From a checkpoint of a small mixture-of-experts model trained on Wikipedia.
Experts: 96 experts in each of 12 layers, 64 GeGLU neurons an expert.
Below are experts of layer 9 (counted from 0) of a mixture-of-experts language model. Rows are named router (the router's row for the expert), down (a neuron's output weights, with its number) and show model dimensions 0-191. Each number is 500 + 40 x the weight over its row's rms, rounded and kept within 0 to 999. Numbers have three digits each.
After each expert's rows: a language model's description of what the expert responds to. This comes from a sample of Wikipedia text that the model never trained on.

# expert 43
router:466460520469584536485442520552476439505430469506476500494465498482503498439451510481516499563521505431514470491495566531566522502554465453465532503539459458436476512523478491523440537523444501509538520510482489455445482496528507523526525422463490448459460560482488509553542436466456452477457354494568437512515494511463488546505550489508498489595489460474488455454568456468525435526511500440519555560537549481531445549460431525457439456514587462538568528493451440500448537495517538420542574530522499554467519518490519491525539453507564536507496521570488554549510529477453517505
down1:476563517357483400599454496447474495469439517528544514459444508548493461498434504523506452538475468483563485521565435482496475485494503473486509482500539489551446462486562492529516462570468537487497496489515536480587481401542466565502525485546502494566501510478428478511511522502481508475508501503513431521515412468478496489519469531513488420489487482479496538450503431500528425526529522520498574486473567451411468598500475549537480500508539492537506469564479419557503545455562589523475521493480516534443463546449484482419516455542554516531479515522535549522497480498479481489
down2:497443531501494486480375524590427532466514554479504449447514517498572494515502467498494518489519485533464573491507467512531544550585512568526513469474497515481486470554483547501486464517488522473460499539469446495498508412468435472578439403521580543513528522479524453518452427522490563545563575507602544560539580482511495515504465449478486525418441478526498540548514479478547492502429488516529476508460503484463479449557548514552492562511479555539469507513474492505499539555493510511463568431413540399492477442522558455520505491437487492492485474473521488501490487481509547531
It responds to: Line breaks ending headings, table rows or sentences, before a table, list item or new paragraph, such as after ==Select filmography==.

# expert 25
router:497469539507570453468492513495509520465398511454458570490410493448557554450530427505519455545502506474505517483468434478524479516584491467515422443447565475477538510489491508492509563512480465441531501533543511474475470460544522466517491567498485549418506483553472502501481554457497516473497456553529483500473498440546548581591586427522517521465545567496452561532541477499535479529497432479465552519529494546501458509518472504523523440528510453505579479572513548408486584448427492524545545448471509494453504521504529548514445458446549466521501429568493510462499485485485509470
down0:555527539503531571453535496475485528481472503531532490529468505474506479408490492539528451471484491448585522492517486533483571400522506506494575472481472479484519503500481494501525543483511530473540475559481557568458523499460523457571468471564520490500521500535518430444481507439510470500465556492495423468458485500532537508518555480530469436499505511550500489527477545561433557465561486442499535519568482445496520489531446557406490533511451542435462512519493522446511536416461441443485458529505423437574535441510497545535508476489466518517380533470505470593576442495489447426
down1:538534447456471405501477495489584506427446615501502490479515447459531565473531535499482484503459482506500530488458462473491476488501412492471479521547557428557450558470492500547500478451564495522489503491470472528551513514595449451521509538489558467461495457510476474489540478454486469468471504499420505477460470474526465450545502382471516485505480477475496586484487511526519491465487493583532529576522505530507533570527486446492499451497548450563500523475524549499483499548534528494432386458444483551492402485447472496400503490576536495528553471542503542518462540491486447513
It responds to: Opening fragments of longer words split into pieces, often Latin prefixes like pre, cons, per, Pres (Presidency, Presbytery, preferred).

# expert 4
router:511470520467506501488456481478420479563452502497525502485441484490458559537528543473500511532462507548526511516489472449531503511568478451472449457502480399463492473560480571435519588450433483449526547573501446474498559502567509449545504519521475554442502486553459503526465455558496501447501470542553443585455481467449538549499516477525489505581547498501540468503469472504491478467511494455464418502449541569490475496578506543434552482505584453494595602532534489424492520528490464488549470444407482522510501523444517492463540506411500530512520429527510490499505501483521515548
down4:386488427528491548519563477463499473471449568504513468484513444540535554495537498453448550486510503449443458451511455456581479544549482545527493476504504524494534498488491561543500471452513460482496452469475499489531424475480503516523478567573497472531536539468546479430515532532532528459547562493589540595397510475450484519508505484529477505512557513518475525563425590500509544478494472573472512527568462511499501473499494497511529428507456448504521544535468556438456464459487484498538442479541502534516499434507568509495541533558464490455465533369513499431486517475562506550
down5:529510543516515480446461526462488523532474571502462486485457489539501507549501473547465482513461563511463460482404405493487498504468444443365518446561497560521443454436552523516462469473468426545563581479530513487520520464468554475518485452545489573507556488538414445554522547520478466516473495403512529541477540457515463528506483590537494514490508477510483507493505513513494554478520478514550520510504484459529463562477510518488467575507436441586444554528515513473542589463473461513499434551522479508510473575443477513568545494479494493554505495484453470489575449503508557452
It responds to: Nouns naming a person's role or title, such as President, director, member, coach; also census words like median, population, victims.

# expert 34
router:522509456428590455511484501582468476507473469521477536491453527483502464540469481519473559528517525407503493505540562446533435502557491494530537466517454453474536414516549513516501607429494458507572468465507427486493442514475518436456487437492504423500478529466484559451470473502536533517456475548442482474470510407518498539473522526515494465595469393505466533517513578542532506520493509511472457493492529476474420489528526449544512460586522454464554621512554503476462550440457489535559566517504515526489441438531519524523505429496515486440502466511507518478505499537488500509
down4:477563472481515556572562533424582539459517479454454485505505487460561553533489489529540510580474556476541529515541478487437492482419499508557538511451473456507545517469566496515534451480505501460539455446505524504494491522585444480516498540529476540491546465483574540478427470492501513534497488360576467434473498501490455508501444480502507507535442504508480477493508496518464552495384431576514451541524521514540494512447478493511563546441451514592477550480462517497487480446476453495534486485503522453501558505487462438477402476503543452481436457471524566505511426506532479472
down5:440488528546488515473523486492520557433438424550500547479499507514446534500533469557482454534556378506542535537477427495600468533443512481575483475541515485550440454484525497509530568464512528487535500482509460487553511567542505458524572482473512489437471469453461475469542499549452436498481449503480591567486525480514500504455552539526512434545431522455505541458547451524554448504499559503600570504542537498533495504488502550465520571485467513513560511516442552509393495461478419497517488451527450481486519534584516479499448498452543463521467532497489535510488457511495444491
It responds to: Opening word pieces of longer words and names, especially Latin prefixes such as ab, inter, pro, Rep, Dem, Ind.

# expert 55
router:499458528413537491496485466489438485481514483505489467423528467423507559457440514481471484554548496433518519528502569452539491488482471453512479491532499508457486504527507499498543608443443530444537589598507523470479537502508480467459544494450478559419478567570441520501532425470544531504499409550434492447487517457566427467454465488533500486592447449471542570445454489565476463571487483457504546515489530509494505456512526476496539525481591497527539479474488440403527540513479485518535522467439473475468539443496539505535549516509489489492510488522473492509484587495526487560
down1:481457505501458440503478474527527483494466512516403467465533499499544529487482480490421553516579545440474404541529519485539494524440529470561505500515463497503429571489422535458400485516458479420519498498523500496515510502459494532501465423563483493513539394469514511543522606502465570466455503405454501502493444505505503436502506521482440443503498498505484509529414485514499511506516495509522529513464484572514510521572551510542530513592504516459410518512524494449558566518544457541574488509437451437544510481558416435509521503524520517521497555511480510523490520515575490439
down2:563475457551385472485526445490538462512575532453515512498520464452453498530511524565527477485435505521475504508533479475523600533568523486478507474470561433512499528485502539461484476469575524520440474514573522493461559505500492479519465500507533527557546508440444527438474482485503498550531508407489415544581413491531486450471462377552541530473484481503452416543502471517459474539478509534509614508503499510487476490546494447463447510476492446525462498546518538497520514524498572559433504460430527479542456478461430489590521525477550505572494535508503516500493553493496510476
It responds to: Ordinal and sequence words like first, second, sixth, last, next, each, same, often in sports records such as second consecutive season.

# expert 23
router:477461546420526481538481497502484562508512524469475506478566474539521552515455508514433466470546516418486521470576552498460438559636532469572473472569500499472504552498463541527477524498407460496543515524559468445498478496460500472531452509533531443502426530483494520474576461452494494490529473546452491526540535476495497522519566514496530473586494504482521493491502472487490458556518515421420480493475504502556442509523530484541531535558545459466531508481531453418510481543424518544561493543425498484517438531510525515493536469452581490487464399513457573514514477539455433573
down0:540553503471570515509468456454483529484540418527491534488472454481477467472534487494501493469482440565562447436522488541469512482538564496517503491439432502520507556501482474510521537522571502456492530463489470488479461467521516462470498535458423534434440548457484424473459534481509406545500542513483576524541491536536576549477547491582499528538571434431469466493459552545523538442578541574516477461518535513449496420533523541499486565522397462516528480480485516512626528484542510459498549537485448530446512534536521499497411489523470502541468450467525454507522471494440505526
down1:470534424450568468500550513457534512529518502484619555507545478499501426497525511435555515477496564510461538546584478444488539535494503441535574526469547466505523514388589439506557523471546556535515515499452521509607536497463518500474434446487495511485463488533447492526450499454467545458477524473473483495556495467522446455511473479494483463466559520508452495497529517447435510482577510496460536465457507456537520515476459511516414523537534507550558541545515548512453501482491522495500448508631503502474532461456434504507521520423528503449477521477502454572523533534565477454
It responds to: Raw byte pieces of Japanese, Chinese, Greek and accented characters, plus commas, colons and table pipes in taxobox and list fields.

# expert 52
router:533459525412531449512440504539443433493524484459523547481491452495488517482498491465477479528499563442488521503533518493556516471591525429517504506522464413431566472543525520520515575464473485489489478523495500500505523544512500495565549446508490523500461498555533503467499475488513518481517420604482514509498510451517457532557514481565515482649506465488573508455539475477496499529529485428446490535478563499534417509517497489527564443569571488474507544503510466476504507511482496497569530525420554576458437478496582468534496506481546503497502337498531548523535516484457508512
down4:505595522548480498524527459532504472562582541491528532525540499510503452555554487486496466504441516463532515474558463502478545486530488439499563501560480539465521495524509437570515399512526506478455442491556494499490463504474536602538446506486558510515503456465526556428505476502489505511529430496531493508469454479545472491446533471535414472498465528491558527559514510557536482479453536476466481514535494497569512580451506520492518499514471542492550481571474505509493597514510482538525468558561558454558483507498394490524535525503625467475477516494437555500556582527574581540
down5:436511534491587449503569506501516477501447478466414517424546544433500412481595475483545540522487446504486470526442468586552514491576501461581487481459441515532489460476492524512476524545472551498475600421514526524547498537519455529506563479543445467520566497502417488494472529484476538502473479579488415486494419470498415493464532469532467508502491466499602554542495484524509447545489521475506457468496473527551466543477488486443463424500503494504536477512545457529565518487480605521513552507494543527524519533450485504516486497496580487524542494434515557473526487526527513453
It responds to: Word endings and country names in geographic infoboxes and tables, such as Unionville Location within, coordinates, Belgium, Romania, DF, MF.

# expert 20
router:451424546380574483484474486505453517491566473420555564506464488564553535471528531487500527509495550475473508532459534498534456491601536437537497518506488401456510476514515503507493579467459534496519483487482449492498434499524515471520522463485505522487479511529465458468501528501435509497527424579462491519485493453514471507507548564563472472567532479526563513380546487479504523505495521452430487539486554521476448582485486500479515462552591512468539526487476477405485521466492519470543573458445522541515422476483558493529479442462546474481508452550504551548541519435494555531
down0:552488474505482518487522546477540558524497519507447561455470552482532504510527476475548525505554442481563508511509468537449520588445468514415468490528456514487621512562486467531484465440471517498488494550495521529484487523530515522574485511496542504496505519529494568483508451563506470432492407481519399584551471442496515478580507476481479453511587489531503460498540439480500495502472498555456434521481448501504542468498534486453535457446557506403464412536500529425497485560462531486514501471473496545483509498543551537504519456469544506437478462613489386497503572507498534504
down1:442526514511494524525459485438466501518475487508475528421481450446486489481474504454577459550514501534556496522547494551488434493444514469497456492545453415397488529468552523529551507540545515556504512498451530480493561456492515478428471502506541565438529528462472479529580488456499469472543572579588555447590535548449448560508581495526595449455469445496436516505487493535487460475505484489446472503557483517519555493475483539547488476443497482522485536494501554521460468512478591545551488472473467513459566491504557502501504520524493470563629541528490481507518493508530522565
It responds to: Header and field words in tables and infoboxes plus blank cells and scores, such as Source, Website, Result, Position, Coordinates.

# expert 49
router:501426473490546493516466505511492537499467509565497526536485498457465505492505613551494538492473490438462540439511445408540481496580562498531455470519511434511506453542466490446537611501528533533503536533509512452482499496564491545530532482603563506438477553530462460498548514496494489482472435591448507546476535490455541496515481522523421499533605562558504465457536477473482498514509533415516473552447503482495490516481519465535499475551496476453479559448473513459461506478577481545523479500489547509487506457414530484556496532495563476587527463479443559482530580493482452425
down0:549466498534559479546473503463503480513470507485536501478538504492462531455519542532526527497499457414467463479483490519507534432485552453460495448539461532482520396506449429528427455555509521508496493517506537480450445610441512536547428453457493498471455469497573512580508530433506483470555462472350531503439520424475415447497510479533531520530480502447488478513599505477553580495473541553553454456485543457513472542439504513464506478572496476473501531498551510535517569483520490493526575504485530515560542489509481519512491505443484481472540394541547547477484482483498480479
down1:588547560491485600464532519527521532446503572499576523451547547562502497508512537498487478517496470511469464486437519557483548496510471515525456516479488486482499513401478534515473494523524498404466502456504547545472478478487531517519475512548523450500542553463470472566508469430544550512469483512547432544497410473495485586510507582496509497455495451515489504545527442526464448474520482518488497369569539518487533489518543559511507516475437441467466564496532485508547530505507574578566549484548497461547570529518614486493495505576513518581493472532510443495539517463541543499
It responds to: Main verbs and their word pieces after subjects, to or not, such as did, take, require, earn, went, signed.

# expert 50
router:531468514414557445513448492521457494468512515430492550478484482524488505468505525459495502486523547460509502495513529507532524481640490441524508495481460410423542463516528517487497578483510481522493488529514494503503522562512488491545479454480493511501450528546508508480512490463487537483522428638476488511517488390509472512548538510583525491637513463474559535413533473510485485541535507449439495528480552509502385521534466475498532471576582504493523560490517477451514538487454500498566513509405539544502463465492556473540523519471517498489487374521530528514543511486470520530
down0:492562441550490536442548507582515520413514492549573472551542510499526511511483523476454546516453404493557460448444524453463532451510486511496438535561473483504557430533501441552564486471492525488504569489535509496479415556512476515519479457476502568547518507484539481566518474515508512516474478517470473529487477522456521509525530609471486482474470439458424589595431498450467476496489516463488491566491501428470514503482456525499453512461496522477527497488482450498495564551565497615539500533539553517510478578445560507549535554460431507442508507503541487460530437502528535486
down1:556510494483538519475459542496541501510497499470493543531498540558527537499471583576499465538478417507505529450477456511425499461489488546465506459549519471595510475476516534509627534445412473444530505520493543495462514495488524496425503503543504532481452593557536479538471506485466542491510480522543500516539482446458464508517447523457450500504523500520468569530450489560520471494486522380461449555550560463526513574509502462448491469544478578476544466510467526566535592500495510477473524542533495465435568551500541576485510522458465582476506548492525464481478485561592460470
It responds to: Scattered tokens inside sports tables and prose, such as numeric cells, pipes, score digits, and words like rear or and.

# expert 10
router:463486586399577503488477524498475491503507467485410522416494454502444513506426503511482502490552525493524466510488527452533531510516481468583541449496508507453545578549496476500582556499475489482496547518455442508455546510507512571528451511528471451481468525548507470469580439474495556475479446534441512571530497435450467471556456480452521493548445469518530415433444527504488529519472527523441434465408555520488388470452493493498515504581547497456537531512479523488468464520406463529559516519524499454567493487481498516467524551552539512533537437481502547486448528524508484468
down0:479518397604498442519520481466508428516503452552477489562531514448585481481544515473524481462607473528466468476511537542507523583482486590462478539476533493479447506527535443495439509565554601463432514477524480487518502474497432504549581548446480501519522456481525500467506546586512488475451461440479476522460510568535547511523515523517453497533505504577486507440456459500533515521497512503559493543465457557513536538527503479493498477489467453500481497464484506497494493499536431490503611477502550522491480538550530520486499424483405467451492527515524489518524543498587619531
down1:592510501438494422519466468532457461552519477516485534527567512517534533468494567527495455491508527556536601543515495521471468510516546500440479523537479476521506477496514509498441517539428504454473553489474567495458527479534485441547503512457545560496515529459525529512574540437533552501450490591625420509443485512533520481479562445463540564507490523493466500536517562489520485550499485468479467501557471523452577475521496481520557462507524567503443525508496521453550564440561501436514459430449503477584507508467624515508441506557473538503501443527474508486569513453462510505
It responds to: Compass and place-name words in locations, such as North, South, New, United, near, southern, and the in/of preceding them.